config = dict(
    n_layer=9,
    d_expert=128,
    activation='swiglu',
    moe_layers=[0, 1, 2, 3, 4, 5, 6, 7, 8],
    routed_scale=1.5,
    router_noise=0.05,
    tie_embeddings=False,
    lr=0.0167,
    beta2=0.99,
    grad_clip=1.0,
    seq_len=768,
    train_tokens=697400000,
)
Below are experts of layer 6 (counted from 0) of a mixture-of-experts language model. Rows are named gate (a neuron's input weights, with its number), up (a neuron's input weights, with its number), down (a neuron's output weights, with its number) and show model dimensions 112-167. Each number is 128 + 24 x the weight over its row's rms, rounded and kept within 0 to 255. Numbers have three digits each.
Before each expert's rows: a language model's description of what the expert responds to; "comes before" lists some tokens at least twice as common just after its tokens as in all text. This comes from a sample of Wikipedia text that the model never trained on. Tokens count by the router's weight.

# expert 16
Description: Line-start table and heading markup. The first token of a new line in tables, lists and sections, such as an opening pipe, dash or ===, or In and On.
comes before: " ", " \"", " Total", " The", " Team", " USA"
gate0:131128109165182121126132132132136106124136145168135157120149112140130092120120097128145156118127143168133136116135155144122085128124078131128111157131035167108151122179
up0:104150131103099142123108059130104161128119115126121046128104140101140150126152159144123126130129108106137112134127111131153130124139168120133117126169181119137146146056
down0:113118173124132150116142133129119121108151119070105146140129085137174084129065130144097129138159112111141131100096134175139155144140137125123184126122124158133090151146
gate1:120124126150162139147093112132122118160139130159175183166128166133098130116150172115138165129117104072115135174113099076126157138160139142117153104095110141162157099117
up1:110193166161167068164121111140126105141143129150141093099200145133113148083143134143147122134116125129122124124135129148133139108120125129130174114125145119107119104103
down1:156116096098122127126147125158135165092117147108124103131146164101156109126158113118166117136123131129122127127148075131093126122178166118116139181140115122160108128082
gate2:105099114139146126127159148112133091107054082116126183117128110063135057139164141128167107139129126167100148128136148093127143126121157172123155168128139157129124116128
up2:117123089113135136100131153127141111110094068131116163118139162122154087129145167097175095149097077148120132123122124055102187117123128145147136153128148128126125163118
down2:158124130094158089082113090133110134139126123127158124131101121122127101104121119117083140125140136160118114125116107101130148116106121129139153116133125118121179127094

# expert 8
Description: Table cell tokens. Spaces, dashes and short header words in Markdown tables for filmographies, election results and sports stats, such as Ref, Pts, ±%, Notes.
comes before: " |", "1", "2", "3", "4", "0"
gate9:132129119138123142127149101138085137145114121138070128079102079124130132132117081127126135127149124124119186130114182123112155146135129129128128125101131107123151127149
up9:133134145108133122133142116147098180107133125147138123115127147100139118128143069146113086117169116126122184115112145099107167145110132131172151117143145128119085152146
down9:150128158142117110128126142127118109116160116119105108123142091136137128124164130094127134116127122114155141116111156116147124140130141115104124133133118126139099103089
gate10:159131131154100109156155115119122114108130164194120125135144133112130102144168121105137140125159138175139134135127102082129124135116148152123170142189150106156120128114
up10:123102107120120133119156084137125135150120123101088132088141131107140139119177142079124142155115132144130127101124157152138129148132128132166176124134126124146097122145
down10:145142094142135130130103118123067108137118157132134134159110060121124132071115131088132129122131144094125152120128129118117120144116160124131155123125130150114126108152
gate11:070137112113119161089129139133180116114123088102149132090139086169141178120134134169173114123098094139112116129136139110130140140087112136124122188119180155131133126129
up11:111141160131128112116164142141086085062168121130120140100176117147106130151142141098128159121159124132158150120106137083134127117131098143126169125134083109130119136155
down11:136036128143090185099122117139103136074110140107160120148092135128120082124097138134149101123128117144168126131155133161128113125120070126114118123122115147130074115082

# expert 57
Description: Country and place names. Country, state and city names, often closing a birthplace or location field in infoboxes, such as Italy, Germany, Poland, Canada, Brazil.
comes before: ",", "\n", " |", ".", " (", " and"
gate0:121180086150125156108125144147162070099092096118144114080118092115193125134114127135140143124158178136093109135113095098116093132117131144134170150151106123128122145149
up0:091106137066097155099132119148159125168083131120144127133097114146147112101126150118146159131135128103111126121128091124153115141119131134097122120207062144111137120127
down0:134118123109128094131181071116133149087124103212147152128113128150089122122142123126102159104122176105108106163153084141111125108130138155099125127124116128138131123057
gate1:120168075151207186139117131195171114130188104154133132166129153146096121159158115104162115152116129131122124126154137120122145166142130126191121102146116130140103078115
up1:123121180118081083124147135058120104116124135053131121122129123132165135111099136148093090091147104144102144136136131145129127125136099141092116139154192127111205153123
down1:120140143139096090120121140031124111150139103090183066115123090163166143170110114142136132154140077131104139121159150129125153105150161112142126131132134127138124138152
gate2:106136115118140114143115126152107126089126132067118086131131183142103131104137118131132169134143130107147120119093129141118111123122125201133097134110161124146143130081
up2:105102123127133135119125120122088125133112084126171112124084116110160151088162135099152126127138099121125163162105097109119150134134094166136110149150129122126113092143
down2:125112155126109120096121146131159111097125094154143137120058084114126110114079147144135123137131121164087132128135129126134143125153119097166139124137156126123173125135

# expert 37
Description: Final digits of measures. Last digit of numbers in tables and results, such as times, distances and scores: 4:2(2), 32.0(3) m, end years like 127(2), plus unit words.
comes before: " |", "%", ";", "–", " (", "."
gate0:082050107107132069136104152137147144168140152138133118156098141130117121053232135133164109112131128155133119144137111138084142141103118110145128144155199160132101113131
up0:156128156117125160139103164146147176134114079144153135124127150107094126122104152116139148116109100134145133131090134143076153080167072130109118113122097097094136087135
down0:138089119118139152129153153143131150112108193147154164137130114129127155110138126139115130129127131103057146088122101102115118121117165149114141071118175122140131107090
gate1:132112115121160126121133123104098094185113143128131175096128156131129120107141117101136165095117124121128157121154142101118147130127132130094115131188133124128128139099
up1:123067131108127140120201122128125129147124129159129142151152142140068101128126145127084126136145122150094119076114122133137101154132063173167142149075036147151113095140
down1:101159128090136120107123132120129145120129100138152141104143104156149142125137106122130145112123129160099120189128089124111121121126122082100136109064088150114142130162
gate2:131082162128111072126112104125175185117164133173140123124129121137129089124137150079112114122141129162095105150132162118127126073092122137125117203131118104121156080128
up2:120114122091122079140107106112105135132149145142097069094161119100139096184135155110114111100168146127137099131124160131198120139115128144130078191127137112115162117147
down2:128165113126124135096096134095115166123110138139119107128119115110142122084139109111105128126155147117146104132121155128137112142134076109125141113148139109135149142144

# expert 22
Description: Line breaks in tables. Line breaks closing table rows, infobox lines and list items, plus heading equals signs and table separator rows like |---|---|.
comes before: "|", "-", "\n", "===", "==", "|---|---|---|---|"
gate0:143147130116159150113087103111135139126147183107097120127146142115145110120130201147126123118116096109154132094121147100154130119120128146130135147108110128108163137110
up0:145104170089126159160130130111151140112118108150133151079130066087130143129110131085136139119136106142084118123117078136097129127144139123131149146038117153110127129133
down0:089128149147097156147062121141162129156160121077129100172134097115120137142104128095147133096150120125093139135105079130120131130148138140131078131117179144086094126127
gate1:149158136106145111143109127128122127070125164149083098088134182148112173124148105132123131127138108112155153172111130109129117143133108159121112153139141132119131156101
up1:125157131133137112112156129137129125139139079119096123128116073103120152131100146107138130131102132121071105168180124147133124120139133119121129083144116129138121064176
down1:142121143132174123132156141126151133135128197120133083163133121118138103127102121126093127126216111143122129134096134105125095144109128153106078117145135111116128120121
gate2:115141109097119068129154092114121145100110148143131141115172119121125150131169134073111149116124172122119135129082122149142159158130127105127084142170150129135126127134
up2:168131139132162134147125106119109126125129148143115117071125156125109107150179132123137148123117121120129086143107109147129113174129150131078124162138150143121102144088
down2:113138107118116115114127117125128121159137112122113138139127147128129104120122108121159171174126132117094190159110111129099165137142129134121161156117083141142120145095

# expert 61
Description: Final year digit. Last digit of years in dates, seasons and elections, such as 201(9), 202(0)-21, 195(7), plus words after them like century, ago.
comes before: " |", ")", "–", ",", ".", "),"
gate0:143109128147114160110111204137158125151123147143085182074133123121114130131116077129092128102160127123143139097157151098117126118092158123094094118132107130110128177148
up0:129149159076123178128090124134143125106122080131142102116159140157118137135133162092141125125168127162162137131125154128114120144131153091125127129129099119135160133140
down0:143107128079126099150130156183149119203121126100123123124105113140134101127122161116142143112070119175167145127127129130109161145135121107179095123108115139127166103110
gate1:121144149142139075158116105102197161136117119062156149146096091139102132132112139138120095115105105127108125120102104109144130136098130122128135131121127150107131130123
up1:130130087110091167099134188165117092118121117156129100105150135106158132122142121135128129138189137176145133132171145145132129119158131129125123149147133130128097117193
down1:140140146127129126130119136113146140124121124093115135117145133079161099127106128174147124128124112131139124112194145144154157117133174105127109155079139109095128129143
gate2:133133147126131128155149174099143141135117129116130134119115121197136142152121133120130122121124126106041144098126118129096127087125127129084099131100133141138138160125
up2:124206128141146106141126122130148089175079116116124147137126108112111134145105112129135125131143143127111144141166121127103114083135128113125158124137135129131131131099
down2:132124143086127145118140134109135076084132140126145115140144125142127091157104103147114125128123101115107111118159149175126133127141117143120121127124127117143076104148

# expert 46
Description: Prepositions before time and place. Prepositions, chiefly in, plus on, from, during and at, that introduce a date, year or place, as in in 1942, during the war.
comes before: " the", " ", " a", " his", " this", " October"
gate9:141129099153138134111125101116122142145122121130150118126130134159105103137129101138104157134144146120133137141089142079130128163112115130070142170131123118131150127142
up9:109110139094125159148121147133132106164097175165128134164135122129105137129138123149139125112099148124113123104142126129123103131101126112122075116063129108122146081123
down9:103127132115155118131128137087172121183132140148120175105142165159111131131160119125123108087126158177104140125143140124114050143132155090127097138124096119145123087121
gate10:125143145124144098110126104050123138125131163110088155099095099138049140128092133103110160100145103120107087141122126151119085125140134127132100096094113149131171135133
up10:136097126118127089130119158115121132119170124169148120203127160128143125135118135150058153138129131123142124101115128081138112151149141127137131147133163123134152111094
down10:134137131146152132138147094110069122123144121104108129173181140121103086134124167147118129127113093125108085126088155130114102114107126134126118099146190167143143160117
gate11:109127099133131128123132119157118122150126160132148147140152133108162112101109118177130177072140132130095124129124157123099080152133128150154116146180141125133161128175
up11:167131119147172105128141151135140140129125042116111197164144141108149102142083130137113135130116149188136164130093125133121089115105106116140128117134120116092170145091
down11:111086122125142131086117168135131130146028126099144134121176152130123113142142150120129142130162140124127142098121159126124107112042126112132129100088135151107113099145

# expert 23
Description: Line breaks after headings. Newline tokens, mostly right after section headings like ==History== or after paragraph ends, plus a few line-opening words such as Meanwhile.
comes before: "-", "\n", "==", "The", "|", "==="
gate0:132149144154159126102121139112112141137113124145131129104115130112147107150110139095105142090140157119142161109112062111118128181096123147122137126126098169132161164123
up0:173128131152127112145110187133099115160133134128107128128109106086146146142105127160128128132121132181139153130135071144090092129134109107100139154146076131116111197139
down0:133161118125216128132124136081123068151145132120127134124119173157113149124127145137140128178141126130100104126110131095137175139122132089113120128128137112136114135129
gate1:107111159125118088122138101133131147142127163143173114099161164141128114169147139109128167137126041136096131136183107145132150119138121117125119127155106128138112144181
up1:100105125139115106127127119128153100131122134148139124128130169129123131153142145129120161136140098122126130142158087137132148105126129095177125119131083135126135192189
down1:112137085145086157123090113144135111086103128107121064146167105126121141170138149116121129107138127121149127090167108139130165126147124138118169135136149151174118130117
gate2:139109103114131132148127145135139091101143132174130122128159135073122145124179120128132130132127113122125117163126120129106093141124117134130143121121133133128111125130
up2:129129112087142127143130127141140080110135129149128115113168131121109164136142110121138139143128081110122113144136103127089101142132126139128128114111129157131113127167
down2:121133158136144094122133118127133128144121122125124129166133126151115098132108128106111162116181127148120148170089189162133133129108120133142163129114116115120132146135

# expert 49
Description: Leading digits in tables. First digit of numbers inside tables, after spaces, brackets, or + and − signs, such as (3).00%, −2, 10.5, goal differences.
comes before: "0", ".", "3", "5", "4", " |"
gate0:108139123101127130109144115122152115109137150061134105118173075039128115170097142153130157105134135157133140137121081115120118139157112133120164152141133116154090093118
up0:152080115107131109119093075131150118083139111093125119092152151111142129131109127083075122123161119118128114173126165163104122079016102135157132110114138133109136087162
down0:122180095113085094128151129100095068086120166144141095149105139105117125129157138164112108125144126091091142130119168071145080120140163164124140105117115131133132127141
gate1:133115106123121143148147123152148146154122135128116203121133130119122073108136134105138118119167136120143122107137151117127118144115134133098100119126127154134146135177
up1:118194114116150179125087135142127129134138146145137121173108157120159159179138127162136134111086141138135125176128120146101150128116112127093175050153162103168113114130
down1:128162109138124170167126109135163130146128124033128184128094095121128191130158159107133129158124121132101070132123137101072152122125133110163099128104132116113131120104
gate2:118145115126098145119170120128114127127136143137132097126177155128148122123155128128156120124138108132099101137109095127128191145114127156100099147155151173096163091124
up2:137112162131143136130108114125119136099141124120137154153085130129121118123095141117130147124133131076152146116153149126134119131158138128165167089057096115155134173126
down2:129129116135048084116110128114137150142145144097175131128124099123090121152155127127134187162115129125080147128147136151131121142169160127154154126102128176117118141189

# expert 1
Description: Table cell separators. Pipe separators and list punctuation right after names or numbers in tables and lists, such as | after a person's name, commas, semicolons, dashes.
comes before: " ", "\n", " —", " \"", " $", " Nominated"
gate0:099109153147104094096128178082134174145114101128098144157068128119122133103151163121169162145082125144088131143153103103161111150126148161109134145138128172127133129148
up0:122134127144113127111088164120113141129097121138126136129090138131124127140151125118153155161113116102102114176159086138133149120131086119156124127129127202149161115127
down0:128098135123148125139125140116132108123136133161130101107130097148144140131152148127176104132086126080122156132143105136131130103081160091117131112172169111117053145144
gate1:086147132139100138124091128109178136148163129089097132119109144144112170111118119141139112153136140129144132125099130075094128150133137151148108106163171179152134180133
up1:131076119153128082176113070133139156084149115096115101226107129124153133140128162111099120147141107149124128084130124136145123127146116151148128103111145137126112162117
down1:078116101122158127142112129115115111128098129139145124104146119126137108105122094111136138151128111149093131132128074165119113119137129129133128133141093139115114105144
gate2:153128130125120144140135093132144150138158125125113205112095143107133078127062172133166115109129117135068125130092125157125144126180141097101130132126088142101135106119
up2:202114155138115152180130126189113180102149113110096094144121093148115116149121129132111131123109158128127128123141092134154122150136117124135130175128099112140146175125
down2:114124133110146108130122132131058141163168089172114147154127147128116146126141147153076165114063133133141084112113100092200138156088141175106150122123124085140067140130

# expert 52
Description: Standalone space tokens. Lone space tokens, mostly in table cells before numbers or empty cells, plus a few word-start pieces like prot, mult, dist.
comes before: "1", "2", " |", "3", "4", "5"
gate9:134115122126187129123122126147162133127132111122187148121142083115129097136094118114099151107145130159103132117142128154114111124111127116134128128142068132131154140136
up9:113168109120121171117143113089103185158138170141154132123130142100130141120112133101131124123110134158100141123143131126145111141146161119118132111122159148116133097135
down9:090145083142168159148141156145135176134132150139118119173148154133123106103130165173131129148139153119139156130124162170148139145153163097112169101207081111103142131117
gate10:093137151204128118162135130111131135112125132159070136130142124163150110108120128155129112114138136159113148106141100074155112135111128133142123169126135128126143135084
up10:130131132083167130108108119081128137098127185169130114150170073130129174184101106113129144155130121112170117114169150161130162121125168128121116104162137136132144117137
down10:114076112088171059142125123131132111132110128097123098118186102161063104139114127143125146166189178141059117081148122127087154129125118130126124087153129124100103147119
gate11:133129120137129140114154124174122131158161146086076131089117121109182141137126124110121170146088122093099129119103161128122115127118145153128117095124095115072180129096
up11:097170137137136105154116126129120124132129156111136121189116108133136142131145121125131167122206113118115142171150147082111109102128097040199148170117113127109119103138
down11:103131128141107160139134141141198141133120098154139123141125088190166179115135192157137162122142156146111141085122113116127137078116149133144122132117171145177137120136

# expert 35
Description: Noun phrase endings. The last piece of an object or plural noun phrase before punctuation, such as him, them, father, students, socialism, and final year digits like 1855.
comes before: ".", ",", " and", " to", " in", "'"
gate0:186121130099125092141139121098157127141113117102124175110126081164125103136139153126115175105106132136114130124122159081106174150067112134078109131108134095105125124142
up0:139134146119117111177128086125119180121126116117168116123147129151119128097121172124093130145121121081128168157097149133108140085133105131140140125105104129127128127131
down0:143148131150124143128136104066141115134153127120106089085119125140131139100177142151125118126168132113127156128105132132097084141166120126138128120120171123138148118134
gate1:130108163121122120136128157155153113108140101129109103134135129122150155124124109117126086135137147108138111071111163124130098123136078142134113109129174098114136120142
up1:145136149121126143175181135131115090128106159131123120147120111125143125146126140083090128121139125110126154125124129119141110189115141112126099085134135134081065124062
down1:147122138089106128144160163119108157139099163125129134183099126123145146121141166139120124122141114119108133138129069128141117131147144139129123172137165140144123141087
gate2:106095155112149122127091094121173140142144137063074101109139175109121126137120125134137114105103128112164129149140112128165140150132131126108128087065139129146138141108
up2:113127125120126129159140121139088130123083111115150113112130132139150126137117126127164127133077110130132129116123115086118132118143155127097130120155177110113139133105
down2:131134134135134116122100141137099126128145128159104114080148144092127177143125128127050132131106127071127144139130095111109113122127135089114133124138139142135118087127

# expert 55
Description: Verbs and prepositions of action. Action verbs and prepositions introducing an object, such as using, causing, reduce, receive, of, with, through, typically followed by the or a.
comes before: " the", " a", " his", " their", " an", " its"
gate0:128119127029140126161151085138146126131119162168127110115122160127127145110121120153117128127128102109098134120145143134121159135112125114135139119153126153164096111133
up0:126136159146127139116108139079128123126154128122140139161126089153134182132125136127187094119106128122117149116116123121112156137176121133120127131119113124127122135110
down0:132131135151139164160112152141091102107135125129143094105193145094127132147145124164116150121147139137176171124162132106104096146128143116136150107115092122124141094174
gate1:108105146128122132162112157124111093126127112162119126128113129128216122113138194146151157127146135162096152107129118137161126186134123168175147153140208117107129127146
up1:157133138126125145168132124111137140144152128126091130115109189136153131114141121126129122131099126120113171089129137136170149133127141140129122169118171150078129154128
down1:121109127138113133123096070129135130142189154137106128086112131130114100131129139190131122151143123123127101110131137128169131102131123094127110130104081131130196133146
gate2:077110126127145146168147136149142114097141128136103129097110140112124174124162111136124125080131158113088181133135126112114174131076140137182142127133113126129172090164
up2:182135115145063110132131133112159128100116145124129173145088165154157102136078113125122122151137074139137118129145127133139091127121145137114104088130121141148116123091
down2:127127104115117170139132119132121124174123130113124103112076109136134093127137159143197176152116117092151123107158127124150128119153166109166172179106148142206136130152

# expert 41
Description: Units and number ends. Unit abbreviations and final year digits in infoboxes and tables, such as sq mi, km, UTC/CST time zones, and the 2 of 1992.
comes before: ")", "–", " (", "),", " |", ")."
gate0:121132138144115123089140110128128086069123162091062130093128130132078128138143117063123174133130124102123166095162122117116114165137079122055178154126123177149122106121
up0:123158113124117130119120122093174159147203083135164125127095119097124128096147124182123142151088084172134120101112102108146139154138142117136144125076146150133125150123
down0:133130117168166107153118128131118115196135131127121182158122113141151127142170161082143121136096131112124129122101097088128127142160116089133100130150131154146163139093
gate1:141135107122143109142128112155102113131123099075134118070196164096097130176158128116132104131129136120130140128153120142139131148118125131118159154133069149176126157137
up1:128147168120159145113079079110103130144130131124155178136122114189160137128148132129122163093128127147125146135134136074122126130162134095168183147179134073125121126149
down1:130191132102136134140123129095140133116129137109168118116120070113132079053109120129107127099143116126136115168060155132126112084127125083106136108118139128123127128097
gate2:187162103106094117126110124101134114171096134131138126096125145119101132138119175122091131124162130118120088097162133108156144128083103125098104158163133184122114143127
up2:115129120130108179125095110131148077125145136137143137126071159142137126138147149114107116136102122150090111143053133120123112120150131174085139104139151097187140141136
down2:142152111125104173116138115101098122117117155091102129132128139138132125117128127136104136139088124104131114113078144145136133126144132206092104134135114146137125101125

# expert 54
Description: Main action verbs. Past-tense and base verbs of action or speech after a subject or to, like took, wrote, gave, said, played, scored.
comes before: " the", " a", " to", " that", " his", " him"
gate0:136119143160130096113150139138207129140127127136098124147138137121140123132164125128185168134112123115149207136183112129109165137100115087188112139072116127125143129131
up0:150128111123131124133115120134164140122141127128142095122101125135139130111127117139158112090117111078132130134137135098124151107151139115152111133134135108122151124115
down0:109117092125111142156170093110111086169134133100135135119112102069134128164139189142134116151109128126130095099115120143148098100123101141160141098135131121116124100076
gate1:110135098131128129133158124124127128156104129089085197141128133075132089134199132123141150143096111085129146128148117075149097101107147096150124179150141068128192116186
up1:109122114126143144124131174121133122101150162124197164092121154155118080129144127123093126130082149135123100128161124090153147126154100172141135111102106128133114110068
down1:133096103168124095186122142143136095134152112107167128071101095168155147142128150144150144124104121127130152122125109158110128118156114188109161160122133148132087102124
gate2:134109105174112158125142123142055164146121141131153103098154136161130128133104123133133104116084097121108089122128124126101076134111129129128130139131176143087125114127
up2:119127130076179122148144092121201149123131150126149127119127108119110086155117123106124130133152160159123165163112114105081146116121110150129141124133109149140090129111
down2:147138127125129141109136118118127142111117129130126085095133138099128122115114135125134129178121094128113134123119131131130102120136147101124103090173081044161080155123

# expert 19
Description: Third year digit. The third digit of a four-digit year after 18, 19 or 20, in birth dates and dated lists: 19(8)9, 18(8)7, 20(1)1.
comes before: "9", "8", "7", "6", "5", "4"
gate0:103189139124095126112135065127125132134083136131116124120176143142130097128081145089110104077119148115098103141126119104075161132119137092110129136100077108072122135121
up0:133098186145115093159149184130142125152113125128119119150133108129122107125124146128128122143105127107152102093133106134114159140135116132134095102111126148135100118135
down0:136115150179129131050097142135140089147126103158119100134133134128128144132089133131130148127117061127127148111175171131097122174137148143183114128153052101045094118118
gate1:116130129134087138078102126126134149161138141107107163176128127099129137167132154125095151137106120147139121135127144114138102117123147128082114127146124128139117062128
up1:121120134140122126158141128133147112063065123122159108094117137145129127089114101139151085111182127103123136126156116157126167161135098126149163138115126126118106173153
down1:138152120150128134146129131136110154151123127124112126154089062117136080163124120127092167140087133138140100136134143108077115132119128163117127155128118121110104151131
gate2:108090131123134129119145122111150128129127114166126142190131101148074171079116155107159134155072115113126148130136061152141128167099136125146094125092155139117102124150
up2:128128094126149175123160133099194127182124135118128133144139146114152131082128073061108134127178118123122121134123128154131110133137138121137190159124114145129142126079
down2:133137130134067111114150106124140124124139087138123131132108155130127109135173130166115098157141117129137125122127062057124134174151144127147133097154121125143122122134

# expert 40
Description: Sentence and line ends. Line breaks after a sentence-final period, the periods and closing quotes themselves, and == heading markers, plus leading spaces and numbers inside table cells.
comes before: "\n", "==", " The", "===", "-", " In"
gate0:078135118204122063150109126135099168139222083136140112119129113164144114130188119122122128075116151101125128144098139113135133107108117131148129153126125131092139126126
up0:094178116138116085148134119149128140137226045117130115131129107175131116130171128126156119081113130088143119135124130116102119129113132121199125118124128131082158137121
down0:148145128106104119143117099124117145116085148137089167128128126118119162129101140148169104147131199128144133089117118106153134115145132123148116090128145121145081124128
gate1:118110148188149129126111131109160138122065148131179158090150119058149158136166104119121116125168126131066100112139153135120150083101123136127125135128118113127169119137
up1:092124131097126083142196144137167100116176150111126119155117135143120114062149163146128158136164127126177128129140123096124123121103132126130165132122147140120138128146
down1:090143122120128125132137129114141154123129189114127157138081136113168127127142122114149104148088139128131136129110132127150104133138128093127155124131162118157102085133
gate2:133139125108156131115145138094125116074129118151115136130122133122174130137206081122120117064127174123130122159114125133117128134136150156100111131137109126149139164169
up2:146089138160130100097161136130139140128147127127160106178150144152120139096087117128136120154107127123169141087136139132130131157126098132124136127160124142127113142128
down2:131106155172136140138127106138131154118095122136166160137139120111132127120134123143130114128126143089127115135130123123114107072099145122132142112127094137103127177123

# expert 63
Description: Time-period nouns. Nouns for spans of time and calendar months after a number or article, such as years, months, decade, season, childhood, December.
comes before: ".", ",", " of", " and", " ", " in"
gate9:127109149047148097144169172128151070106106131140110129127188129140124117124124156115147113066141056144113130144137132128149130074119112128135120146128142121132113116120
up9:121118173122130134122135052135173130135113137128109101125150083127115130111144146116115133114076095143140110107152124167118140164114107134107139147139107107140158087146
down9:128124119135127158144119135152169173082136079084123108149146128136123139120134111149128102134157081120120131133130123141162137132122122121145112135089151163138118119087
gate10:133128114128131114149148139169144142090184133113111145095092146148091145090133175152135110128123103115138153121162115134117184105129138134174135125124149177186131112102
up10:060157146128146159102126122120099113128120124153121096110158104129132128166158046187135127128137166126164099131168159138107097128126067150112132115119125126107125125126
down10:135110202135103127127127056127167138121165112129145116104167152126122134116136169122169081103127096098106114115142133108096138140108073089108116104103172113115098174131
gate11:110069121162081134171115119092130130128134114119123151107112194132121133135144132128107120121137081168138138156098111135132145129146161099162113132143206129106134132129
up11:186131130126141105111126116116091148151128118140133212102119161153119064166116126181110096111111122113095130164128169145121179154121118071091099152148117132117141130134
down11:163090123137128156127111140119114123120134114111139128145179112096163105123130075065119122133142082086139103140074146143117128143120126130145128144126132112145122133124

# expert 47
Description: List and citation terminators. Punctuation closing bibliographic entries, track lists and table cells, plus list words like percussion, vocals, ISBN, etc.
comes before: "\n", " |", " (", " The", " In", " \""
gate0:122118181136110159086111143149133091109087112126125154116081078090116114131082171085119150198124168184119143129117138175126135111106128135146131086164144146147146095104
up0:117078134140136117159145126073109149173147140118133145120053101110119122130110138161131117137097133159092180100116121141172122122158095124141110128131113103103146078137
down0:144185125141129105152125102131114126110130186119130134139176155155116134099105121125130103132132162101101091155082076125137127137124140150158098158132126130087149129115
gate1:138074152122194123131130152136173139155106108122186125182110152112104136155156128186142164131132104120123157161124116075135114103117087157156132171122108145105108114107
up1:157080165125159114119140131134221130141092116120134129166133111124110150146133083195106139129146114115128123133127124104110127105125106144139150132137074115092134101134
down1:143155116170093123133140118110143109120112141131129090136128140137161168104107150114140140108132108093109098130134138114119086163081124096094112103128112127119147141123
gate2:144107126126129128133145128107108135070101115119118084122098137119131114157122153100121132140174126137125152095147166086087143117107125163116127115119141122123156122104
up2:144135120133120131121127133126110112108101124124134083132134127130118129130092164098132147109127139139095158148142186110096158149105133157104164094144124126127166147120
down2:109117106114132114120136158127112123110137106126128140144164100143111158127177135128098134142166195124102140134116078118059136122129148122123179129094120089183127116133

# expert 15
Description: Table cell leading space. Space tokens opening a number cell right after a pipe in sports or results tables; also currency signs $, £, €, Pld.
comes before: "1", "2", "3", "4", "5", " |"
gate9:121045138152144145109133160132142124129137117138125148110132127130125140134145140095130133114125143111130138126125131117190137094070133101123152079156125127155136138130
up9:099096181177111119084117092132146120138149150160130173121130183125161129125157175181107148173129141126141107137128142116143157105128127099124063105120136129160115130167
down9:137140139140116127117142126115106116139091129122102155192148142139142191122119128131121078113143127154109121086115130137129127160154118108108125162097112145178107121144
gate10:121130123165118106166118154129054142142119126156122120128122118140097146155143138099158140124099170136130135092133138124119162149093097113105117122129107105196170122128
up10:153160125121127127135149140136118081096146150130131180123133128124132115172105152136123158149134138137136139131231126089145110099092153115136167089169118135140190101162
down10:134134162145114150112122107127115075110130143097076150135117147156088149142116132144135147132116158165150108125141125129071113142122114124076101129136188134097128125154
gate11:164120134135150124120129126116110115131124176144098168198121105144124122125112099078140133137115167121159136125114155123124118135154106125132148132128187128156155107105
up11:075156127125135147136127127130144153156114096124133115134134129126108151123122172134117133092134075121120120147129090159158089103122118110130131101133063137082109131128
down11:120127097107133138101141118090124102116090160077094134134113106187150134151122150095088105104130101135133128158144098127123127107137122093126119131128130117128130129129